config = dict(
    d_model=160,
    activation='gelu',
    routed_scale=1.0,
    lr_router=0.00117,
    n_head=5,
    vocab_size=8192,
    norm='layernorm',
    init='uniform',
    init_std_o=0.066,
    init_std_down=0.0761,
    beta1=0.95,
    decay_fraction=1.0,
)
Below are experts of layer 5 (counted from 0) of a mixture-of-experts language model. Rows are named router (the router's row for the expert), up (a neuron's input weights, with its number), down (a neuron's output weights, with its number) and show model dimensions 0-159. Each number is 128 + 24 x the weight over its row's rms, rounded and kept within 0 to 255. Numbers have three digits each.
Before each expert's rows: a language model's description of what the expert responds to. This comes from a sample of Wikipedia text that the model never trained on.

# expert 63
It responds to: Country codes, A-initials. Three-letter country codes in sports tables, such as ITA, FRA, USA, BRA, plus word starts like Pi(oneering), A, An, Al.
router:109157113141136098161109091128150147116133100147152092106151143106166114136115139127120139133142162104148134102078162157154141160127132105095112115097094106146142101105108102163144102127158132149133151092164127078157118168143150148134128146094134141133155120161136106089154170118109157118112160183081167112132157127144127099102144093149143150126133186140118133170107100145097107119167132097167134147109135107159160141143100117108139154106082110138124120159156113108123099131132164
up4:183129128140124162151144060142114083138113120142147118134122115159127102156091147113093120104124163136144143082094150125132113154111110165122091141130142095136165089117131124108121135116158135149152146144182129124112147108126094160140140146182139149124152122147187121123146190125086185117125135134120141164173132116099097142123112133143104128117126113104134109144105132110120135090115161140128113121134140107158133182089131161172113141131116171142141117149115078098147113154119159
down4:161116158143127142143130124126106097098129139090114112176132117135147130121119162173125174113157142146128113092122126133127069114113148108122127114093154118149145123157084137150129139140130111119154128160102145102140154145114088127155137145152118118107148122130125124116088138176169143141160121109148104109160127154062151109107144187120130110153104127148149165079125132079099116121172141062092114181153145154110101125111123123124117118120161163111110109159118124101174154134112101
up5:098162120161135135119127159112153102149089136140153082114157169150100136141115154168141155135092123122162092103115124140151143181107113187116126100128113133105108091154094132142131125114103119171130118084156089126140110136136141120137153110138143155111162104087101149127114165167121084101125163121111126182105152133097121127130158093155159140092132121138146141140135102124103120144144128184123121153135171116131104158089101104121077152155157114127116141159117135087149128146132093
down5:119148113113130091090152141100110108147132140136141122139081074151090129142110125119112107141109103167129128119115148143131090153143164158117101093105176126138107091120100103140129132157098115144160095155102118106135132095123166117151143113140150141168136124175134123134092169150135137127137175130126103108108144145121102142129108070106122172153158113155162109116131146159140140113121129155155174122177159122132112137160086163122106170160167090145108130161138143130126076117172116
up6:128169102166150117092102111125148112147119130068174116115103136128145143125108137141107117135153152147117129122095159131080156095134121111139184153176126116153137140178140106114058155144140137107110142096105141084137097136154097114132131152113122125114123138162147087083144149130169083152097144171128158136135148131118133130115152156150116122129137151183131164142082098135119127115130138123131124159163107097148108113069093118120133146116118145157117125182107108106124115139149133
down6:157099097122167088119127131107142151110134138125146117163143122142141149123102142143134106091136161138156119105082156113172121117147145135158079174076180112179164143161129150088137129086134149158162094091146117116105117126131106116130126126130111123162132159113139139102111111133132154107089100126130131138137168083137122170133106190106171141132151124126095149154137114098159147144157103087096122138123134139119133150106126135099112073132076132097152116123114103141149129098140157
up7:149147121155135148096082101110124106179145135144161100115134144115109103133180088062143127102116141145112120103134130114098113112137132144099124129140117111149135115101164089105103134108143162083144112107148148145140134118101137125126118161095098163116104118135139103124135133163126152128129144122144156141117129072127069107147112108161146159103159138136164097142144133114154134134169104104117129149163163109142131169085104111124158101098103158151144106115157153118211137117092136
down7:139149105113112102109131101125142076115112146160146122113109110159104145131123151126138082190138138118113132116167125136110134139076122144139147145134122119142097134103138134141102146129128128150113166169132144177104119127105176130116142107128104121130110136099109130109131159150181122106125134152132112135128119184142104088127104137099171125126143193106116076137108079182111132134145132095159182103128125148145131133155086127185161131118122114123116132105146108101149083075159144
up8:123137095145113140130102134119140112078092113154152132121103144177144154137147146098110135124159126118134134111071101112097152085161084131129105105155139123142139151101192110130110119144098115183122137131172139104128122126142161110091105149130136129153142153135161138143115111158103149102115154099125111148127110145172124151130133089116076113130149100116137108088159085106128099136155065062150126147121109138145119144127124079147121157096097144143109109148116109102165121143126162
down8:110082107142125150124096121151147137154147124130160110129145112159113081130101106108096182151157152131113095155100166129110106105102117112110167184188160146158131098176081125112116093142148154155135119109142146134128123105135109149115149158162165122134151145112157167132106133157153100113135104123120123105128143161123124134096111136163107090140114117132104117121084163119099162124127091127090145112154147170082139093132105123117193124149131158119130155164116100124128118139129141
up9:119169125160120126098158076105136148153145162168141117144144148148152134110130160131134089104099118112168108100111133180172131136125152135102082113145098114183133139103160158141113137142075103142117102069149147138116136167127145098142113145093152122119178147124099123150120083070142129148136179131130161129153143144141165129120113134142130135174101108152152175132122088110106152098102144090147120145144117147141139129148109136136136127105106103124101160136134105086119112132122157
down9:139102090079086138115150151150156149112116147126148151100112162145124100108160108136119108112158157169146126128134133141135096114133088111143122135108118174138141099128110168144153167148137165134117110145074157158114103172081110146121141125183119106103078066108114134110181176115123129094155094093105120150145131143155113098151121096138162136129132060146128108143134122131154139108141143122123184120122143114145154140106128115139136150121142132088136125153115143158135125132164109

# expert 48
It responds to: Capitalized name beginnings. First piece of a capitalized name, often a surname starting a sentence or table cell, such as Beau-regard, Bou-chard, Sad-dam, Pi-acenza.
router:123174097146128118143097116123131140133141109131149076122148132102179122111123137132106137121134160119152140091064159145130133168110119112100102131078081072158155124092123125132134105108144126147122140083146141106149096145127158135159150139122130115128150127148117123081125131123129184142136140161088156125108167130140106095124123097147123135123099178168123131137126123180082087140161140112159134132126129108137146139155084106105133160111091113143130127150183094127108082148148161
up0:141140148141135139123056136141086116102098135102167105127175164133107142113092144176136139141109145116171127151092139143108122095149140108154130143132097111104142090135096138103108148144161144184096110122123169141124156140156136120147132174132184131133137085116141143149101142087143162133106107113135132115169141112115122106138162133108122120125138120129157139110150127138163148119128131112084112153091175122185088093147170139096141178134101122115145148163131130115137110093150151
down0:109162136170119139155109119130151144133141118137119115136159104146144127119108124150164117102172138055138129126121157117138087143113105149133152104175145168144112145090109142098133093134132109128095085117115120151144143093097125156137152082141136135163105111143132135125156116109163121081095122089093127198108115143181151090103137123133131104188135149115159096134155119170144167129140164141107112146127126154124128166157123133120144132124166098133173127154114128107121162163106135
up1:139077115154143103148136128113143110141123099140118118102124105106135131106128096145148119149120124155140149154156114128127077123127093144167132119141054130107125113125087123139122098108147159143173145113114092103098147097135110137142100095131118155127139139108158169111128102155105171113114116148134136137104151128180117140111179139130145163108144120180158123157110117188147132174114100152165163111107093110166163146161118117129152168147110157115126145179120095086153129115107131
down1:137140073138142123149127137110134086118127050106119085122092159140144140138152126113130144169134103145168100098148097152147137152103145116129175149112125149115172082130114112161151150142154139139148162147135131131119125111101131123100149115108113107130162124161114147105109075090130117080117164109132115118119125132158081146107147128151128154090116144104120163115098099151167172117106122075105134113137144118132154131134129144127101140140106097155108099071128143110175153156155154
up2:133094157123136125136105142115114110160124085121138117111134112142117136111148094053132171117145167136115123118110151161138082129169097137125136109128124106136144132125123131117190088125105139179130125149148122137107119145129085123106134158096149124120140115160163134142136136150139090096112148123194135158086122111108130126126125144119104122143100138104203142156145115133096117148139146149119197118142106127094111146128121105121143117112132149075083094178119148164172125113143156
down2:137143143160142138103162139155148175159147124084122106108115082143093119167100115133090154111137112110110183148169120184127123149148190161120120160136126140155127136139126124120155118105163121110090098168139113102130131095171087109129161197108153136076086123107166156129138137112102118114109136106109156154132156097094127106119125092112148186122137130098153130132110153141155098124153125155093129150131116098113121164124124130153145165125139124131161134116130140143143118145127121
up3:116130105137116096154116091155128111086148137121097110113146118111128134076119108136092146163178147119105128147130070183156133114131149148100128149148143129138117110119114121138110111174158117095170160099120145152140119159105128119130142126181158124129136102137127129108106108102104123130146140125137115109118117149115140110152146120188125209130117098116090164124132120144076158151108130166128111140118109145146167121117114182187142144126101087106128135161133134134141140185154158
down3:098150128148135103090120140119156166108077143129103150143128085106130187132151105153108085145128113146154157112127092144128116142155141137170147142148146149112139137139067154156097131127114154159158095091100126147169114124128131151148120106132110118144138145103164065100116137102103115153098074153112146123145116119144137152113135148141121127143146143121119143111167124124098172160097075153158142141095159064098164105166125103144129159104120139119160116116109142137144112126144109
up4:163145099150123099125133084119107132132137144098147132116115139125146144162120133129126140146125163116135100132158126160132126093167115133106130097096111135168121144147091116105145131148115082163153136091109106070136149111146146134142100134094140130114131151147103083078115144107131142079137149142157180121121129110114146146123105118114123087125115062119106155121140113066082109170150110096154136116108166147135141126148121118101139115124157099160139122158153182161132086110097076
down4:148128135090157134113117145120096107163123120140158159119091137146100107074133152139140076088144106104095112203168127118172176102119122129081150124120128122154133107082114133125156074110106110153119121158127115121171091078147123119098138157083102134132123132145122141132161155151114151119111146139163120122139134187092107128131132138116143112161125145095137112132090108103100116129114157146119122141106126095159126107121157104145096107167120175157111132111150154143107131123134100
up5:076104099110133079119064098140148119074149108157151094105158130175115134098099153123138115135168135125126121168158138116160123109081140150135123108107166106121124157121092106149111137155135120139152117108138125128166100143139116134157167099106138129115125142118094090160145120075099133134166139091099154160148163150155127116143133111112107141116130128086180144114097116138124083128177156112125116127139124148137139165102106117146147134114074126142093092119109109107169122129143140
down5:116088163114136170153145103161135130159124090134102110142121110114118099103154127091124134128145134125130139132108109123144097151134134144123116132118122113141171122135088137093113122148122100131146145160085137159127150106089136125167129146144114142150138139081108144119115131070128155102056077116092112166099127132114106163089176137174146141085153133112122110145135155129161162094145144109120130157133117121092095122137115170147110126176137118101167124145138164155142110099076171

# expert 47
It responds to: First names, name starts. Given names and opening pieces of surnames or place names, such as David, John, Brad(ley), Can(averal), Had(erslev).
router:122155121134159123141101120117131122145111117154125057121150129119139112096126128142076151103165165119126143109043129139117142160119130121124106127106082088138109102102153101115134119152122114142131164099143115110123099158163152150131131174111175159135159126152127085101165124128083181138140171159102152097129136084163117102134148106126126139138112182133120141162113121147125121130160127107132114149103153113128123136167089154123130148117091155133129084164141124102108095130122157
up4:131109153144144068127082099105139146135116126138113110142133123141170120117116132141107162159129101144149138108172083125148106170134165096148144111102139132119114120139155103110143093100116158108157123113128133152141159122140130135122097096102128140144139150087119128104147171148107169131149129161118200097126135140140112142135108147147069127093103161116172117106126155124136137101110128102074101120145098199101132128174119098080103126118139132099128120173155147120105110136133092
down4:157166110128116111095139176180133134120117104136122165136156143140117158148103137073153116126134165153132148153104140113140133054093164141128136103106124108093182112133054130145107106165136115161125155156113129125129158159112114142138152164124127100121155111112101126105129120169103138162111167113096142122149117162154137118133154132133107126096122178125092120116153095111090161116118136127109117134164096129090146128106111099082121151140168128098164125138144115112127126115123084
up5:089142135136164150166100111122079134113136108149132130132131108126095175136152097129150092148122070171095134143140149157112106140148114108176142146118090125068116111137152118139126136156107129110154180161143153140125103142122127099131107161119112158190148110160128109103098155116105168097148158140150101111132133067142124118138156095161109147117119112111127154118147115106129161136137162132106139121121134162149108117164191146107140149103118113163142136154097124104101103121159122
down5:120119118111136162149130158086141101126121149074139119124152097158122132152146142107141104127143139145166131145109088110131090092124160155160116182150155157143117138171132138150123175122145102128084116110114148152139106127117133124105121110086125156139074108149115073111150145124144130097123112129093092133125116115139150150132170092156137141132160135146118146131124167121096119155143119141152091107099103201090172112092092146139094157136098085144120139129091153110120130144102157
up6:123143141111145105159112119148116137108094128100145080132121129110137104129127150138135152169159138170149078105100117118156147118145131145102157133113141092159130092127101103116145136140166126110169036130146110137085129133182145096130140117139113139141148144093144174128124092104121139108111175100148159081142132177143120134126122147122123139136106179156122127171169106159153133110136090172152078135148104126107108127116131081141112149137131129126137123161113159111097134114126163
down6:111116138133180128091094121136144124158110114130090108142120155148109103169141105085070124097096121162116139113090139120122147170131098162151125129135139112122086137140124142110154174121141097138125112074137142105095109156130129138119133104075170158170092111098141162107087157086176128118156127121139123130120162124112121129164183163156143144135133142172100101151131159115120188101127090135139150115116124112086143144141113127115120123141102122165154109146117126110147110161131129
up7:127157139165160183133099136140121106125121057095103111123090112122124129156097134083107145074142125075119127102137122139143168113090137109130140137141142083141132095138129104129151087116093129148114125158118178125154108135108117111094120124161106132143112116097123161138116107119124128128212123162161103159146175181138099106132129149108152132123126136133126123155148169107137140173139112123100116126115151118136116142127118129090172153117145128174123128116139098110121126151111184
down7:108103124093131137147130118161128113152091126194169146158126078123082136120110094135112099164124133153157178161101127151144092128133117143103152138104146096143136127108154149147164155136113151136147154124111114103100122138179118130106132106110094137129096118089098145119153099126144135108148092096145147133114141086123141146160138159158083092141133138172109112122120118116125134140147142072138118119122134111122104124065114184136167146117116189117123153146130124149174131096139111
up8:099148113156130153111127121142125152129179130116133106172178121120138093094145148112129118155085141133161124114107146117157117130153132151143124177102112150117133101178150112132118100139163158130148112119133125130138115127136131157117173131144136128146116136133114199085142162107139143091167132087153117083131154084126143111143099114144118130054101109125106112103125120106116130133142155147112127179143103088136069083109162101150158129141093135128107115149094148118140098173111119
down8:126126122091156104173111118104146119151056132107110085142135098131146118147095124127157114083129159143145147097098073140119153125155137127134134119137139149144138129114133148121114143113119107140098159136154123150099140115093132105128099096191085120147104126131176105123138176047122095164110114151115117168138120149143120128116111139132138117117099136143121122121124137149135115109127142097113162185138111130095116101088125141157180116134108109138118132101144115117174194132100104
up9:153121137153156121107094113131104114103141089144137112100142121079141182131109161125089121141096101132117094103138142130100083134134164110119096147147131080117080140107092122085170137129184187165164160146119128185127116125145119151152143143154133137117143135140136089102126144080133177148143079121115158143108134099132120108123143145122102172100108116154118151123157150121116118122131125124116162135107137171129129094115123160149103126097121114121126132112054141161130144132143133
down9:131133146078143100138164140113113130139165117126103138146121097112142136167132137116094143133131164117097129147125153136154103119141151107141152149095100130086077146152123181119114147118155167143122102135123133073138112154176127058168158150111151136134105142158124123125106136146122104083117129172139113094163140165130122155118156102148136145154148136079089129112124103159135155140153145113125117104106168129109112129121084107114145129115132101104158128103176088139150176167152102